config.yaml
n_layer: 11
d_model: 320
n_experts: 32
experts_per_token: 2
d_expert: 288
d_shared_expert: 0
activation: "squared_relu"
moe_layers: [0, 2, 4, 6, 8, 10]
router_score: "softmax"
normalize_top_k: true
routed_scale: 1.0
balance_loss: 0.00652
balance_bias: false
init_std_router: 0.0397
lr_router: 0.00141
vocab_size: 32000
norm: "rmsnorm"
norm_eps: 1e-05
tie_embeddings: false
optimizer: "muon_variant"
lr: 0.00238
beta1: 0.95
batch_tokens: [65536, 131072, 262144, 524288]
seq_len: 512
train_tokens: 564900000
steps: 2664
dataset: "wikipedia_en"
Below are experts of layer 8 (counted from 0) of a mixture-of-experts language model. Rows are named router (the router's row for the expert) and show model dimensions 192-255. Each number is 128 + 32 x the weight over its row's rms, rounded and kept within 0 to 255. Numbers have three digits each.
After each expert's rows: a language model's description of what the expert responds to. This comes from a sample of Wikipedia text that the model never trained on.

# expert 12
router:153179124181172102122090111106138128128131122090109141156160115123141112158174131095135130170138125151111118139079086124076151189149109163160097155116092118113080139113130130184120136089061190
Digits in numbers. Numeric tokens and digit pieces in tables, statistics, coordinates, distances and formulas, e.g. 512.508 km, 1,402, 1280×800.

# expert 14
router:164102123132070126108126143114127120136128148094123105138175127097145193168081128166075152146109095117028126091151131121103072103053159113125141091140215156075088166110166120094126079107159182
Name-table separators. Pipes, semicolons and dashes before person or team names in rosters and results tables, plus common first names like Steve, David.

# expert 7
router:144107159145093079174128152164141137067107096109095102150117108082179125107150203177144166156135128076082119196162125127147168101124113174155126122113161180136138147146097104137116114161081032
Determiners and possessives. Articles, possessive pronouns and possessive 's before nouns, especially in biographies and cast lists, such as the, his, Ponnachan's.

# expert 0
router:145144121154080115121049094127101129196150124084145147133072047158102120163134133131072145133179182108186165107167181188095148146141094157139146143084104104133113099121102092134152116118113166
Creative work title words. Words inside titles of songs, albums, films and games, often capitalized and in quotes or tables, e.g. Love, Blue, Racer.

# expert 31
router:070104152143165077132135131109102117094115120142132141101098167101120124166125124114159110121093085155145130120146090130072101101119140176179131134175143139121239159152157130090086147068162184
Table cell separators. Pipes, semicolons and colons separating numeric table cells, plus N in coordinates and words like approximately, ISBN and and.

# expert 2
router:180126073125165072129124095152109105188164085145157155134082112114127118162157169163178117165125177167112078112105105154157133110159144183111145141070086133085104119100041159129112171164159180
Subjects and table cells. Sentence subjects and pronouns before verbs (It, they, which, who, team, government) and pipes between numeric stat-table cells.

# expert 1
router:140180089133160145157166148095065116124123081151140117091109128069030089103149051084152138132178125156104144117100140132046088199154138142122172134096126134130116104043140137183074096085082167
Awards and table cells. Award-table fields and numeric cells in tables and lists, such as Best, Award, Nominated, score digits, and country codes like BRA.

# expert 3
router:066129117122147095149081140141175142131145111139181189101086123096171131121144141118163180129129137093104139159098138099139174178111104156139156083122060165133152141153062137170113097105101105
Copulas and descriptive nouns. Verbs was, is, were after a subject in descriptions of places, stations and objects, plus nouns like located, roof, windows, engine.

# expert 17
router:112105106118135092109089101122110122162146057156158110091068182153139162125167145131110156115185177059135159129174172173145132098148120167155175160122065098113120092114132135081131172098160146
Word-initial prefixes. Prefixes and early pieces of split words in technical or Latinate vocabulary, such as un, anti, re, dis, con.

# expert 6
router:047149190095183112129149082139156167129132204086141158171123162152136094129140118125102155183143117161106124112139173117107089100137100178117129077148134156158108139202094201122129098155128116
Role and comparison words. Words like as, such, became, known, him, so in clauses naming roles, comparisons or status, e.g. became her captain, known as.

# expert 11
router:100098132154103085176127149141143084155177179161092066092120148150127102186156127054125130103109116137134159105134166109119186075126173157127084103131137182144139106110146176153120125112141095
Dates and months. Month names and in/on before dates, in birth dates, event timelines and table date columns, such as October 1941, 28 June.

# expert 30
router:079109052101085116138134134177123111187126086096132147172111102161160088105122115146121111136140192111125116103082170121078124124141169168147102132122149116144116135094174135073148179163089094
Field labels and headers. Infobox field names, table column headers and section-heading words, e.g. Coordinates, Genus, Manager, Apps, Swimming career.

# expert 16
router:149123105165057088107087121190084098210161079097148086109177144185099162093160125137143120096146111074190111139143178106163143133106170082149166100156111132140114127105157179128176148124099131
Non-Latin bytes, name fragments. Raw bytes of Chinese, Thai and Arabic text, plus hyphens and name fragments in sports names, such as A-League, Los, Inter.

# expert 21
router:117097131136135121142121101142150134087102135157125182182093055107108145096095122138127128170043144110128145180136084103081166112134124089172121117207152146134116150139065141118087102064095093
Determiners before nouns. The, its, a, their and number or adjective words beginning a noun phrase, e.g. the area's, six gazetted beaches, the largest.

# expert 25
router:099108135112143113066122122141138131112138167084123135090138116145075192172134112142112156126177091117077120096157134111167122124166137088113141131178173106133165120088144122127135121098186181
Taxonomy and headings. Latin taxon name pieces in species infoboxes, such as idae, ensis, and nia, plus section heading markers like == and ===.

# expert 18
router:118112167102136144127118102157122133126125092124135122108131199081119125132171118070126141188131164149135114160151127112194121099142125126172169093086132180154079153160105155093174146049089076
Subjects before verbs. Clause subjects such as he, she, they, who and names right before a verb, plus the conjunctions and and to in narrative prose.

# expert 28
router:102169059153113089159097131125118167175097195129123107151138168179097153153164141089192144105157187148124114124067111205185160120138204136088104170158089115169156138096148112156115135118140124
Initial capital letters. Single capital letters beginning abbreviations, names or codes in tables, lists and math, such as the H of HJ, the M of MIRIAM, and G minor.

# expert 15
router:134172137136130122110185120090097152126110227145192095192087139174083095144127094130115182072212080114134089126112119137213103115169127117153105128120143089148092111108110160118053130149171094
Blank cells and non-Latin bytes. Empty table cells, section heading markers like == and ===, and byte pieces of Thai or Japanese script.

# expert 19
router:176115172125079214109066122075162054109125133138154118092130092163131072086133113107111138118097174133136147165113118119060104167085129110132094123112160086159109123123110115109094069152184097
Geographic connectors. Commas and prepositions linking place names, plus compass words and United or New, such as Amman, Jordan; in the; South; United States.

# expert 8
router:147095104159087202159149144122126111098108116145119168074113150163192175131165117116141144206133164169090122100096129101109117085141103115171134192146098121134159157124118087094132066104148050
Abstract nouns and reporting. Abstract nouns and reporting verbs in explanatory prose, often before of or that, such as belief, significance, stated, meaning.

# expert 26
router:120104164149129113096136136160109126161196092097157118100131160139128196078133120151080113099135091107083134144193148151180130147151101144128206174111155127133082125094135174161146136188064171
South Asian and foreign names. Pieces of Indian, Arabic, Thai, East Asian and other non-English names and transliterations, often vowels or diacritics like ā, Singh, Shah.

# expert 5
router:113108129189042127121166041191110109139161172114145046165110175142090097138138147137069047126240099105101146126134117191187164085129138122129102217122126162140097143073140121113115177097138160
Surname word pieces. Inner and first pieces of surnames, often German or European, after a first name, such as Bre-slin, Stern-berg, Lev-esque.

# expert 22
router:132185140124175113113156108095085133171093181102066152084156136139106107192129168135121179085085116136095162190116158113195145142096149172114110072144158126138153180203144116147177158114164136
Table row breaks, symbols. Line breaks closing table rows, plus opening brackets and quotes, LaTeX markers, and coordinate minute-second marks such as ′ and ″.

# expert 24
router:127156083088167118193086123155140156151099092111104158139073135090092105122122114136150161166095107139109130130152104097152151137155106093124155122167126087135141116107063141137056157134178087
Indefinite and demonstrative determiners. Articles a, an and determiners this, same, next, another, each opening a noun phrase, e.g. a bitter fruit, opening day.

# expert 29
router:152048161146125167163159139096184154110110066184156086147101066090111114137125087102129096131099158147082179132118083138113107124104129174132089172141111163123165158131087103094114090097104156
Institution and party names. Words inside names of parties, institutions and organizations, such as Democratic, National, Social, and connecting and or of.

# expert 9
router:147079123157069138135156090118151136135065123139110098156178163071124143166169172101168145153105120193060166094123122107143131150029124114109118068102131154110102137162131095146124062112145055
Prepositions after verbs. Prepositions and complement words right after a verb or noun in biographies and plots, e.g. inspired by, written for, attended, studied.

# expert 10
router:151134122175111158145203082153088151111136108134098098120114145150157141153138099121101141147140100111131093068155150099179073075126130226116138144130154092105104055136177129124180132131154153
Sentence ends, line breaks. Sentence-final periods, blank-line breaks, closing quote-periods and opening quotes at sentence and paragraph boundaries, such as ")." and "2015.".

# expert 13
router:129128139151035085087089108162110132126136106129171112128168110171139119146173070108131085178116148143188160156142120122153127114152067094148118154124081169164127126104145076136111114128152128
Place and institution names. Final words or pieces of institution and place names, such as University, School, County, Street, Subway, and York in New York.

# expert 20
router:111119141167164164189095097138150124132144096108126103104078149120147077101127164093104136168086105145120161128135117173083150152087111120140123123139094140189145125128091168133131098107150103
Spatial and event prepositions. Prepositions like at, of, in, near, during, along heading location or event phrases, plus event verbs such as took, won.

# expert 27
router:106167158182132099122117144166102110106110134109162118153080065116144122150077118173148133140130160095148070106127088169073088166159166114132115156076145140145143113148113112169083170125094138
Line breaks and list structure. Line breaks, pipes, dashes and recent years in sports results, infobox lists and tables, e.g. Season: 2022, Championships, Cup.

# expert 23
router:169093071113129123168154134175123129127156039171127108126076125120154100156135092155085117085126026089114128160128152065097112151175176134130090127100167158114168129173163138098116155133169164
Layout and header tokens. List dashes, line breaks, section == marks and table header pipes in infoboxes, discographies and filmographies, such as Notes, Release.

# expert 4
router:129164181136103128117101094136095090153157108099114083148107088167177107097174101106160102115098167131081124122103141096015184123163122129191135110062093104175206146116142088098133150125190115
Verbs and their particles. Main verbs, participles and particles following was, to or were in narrative prose, such as moved, went, due, up, released.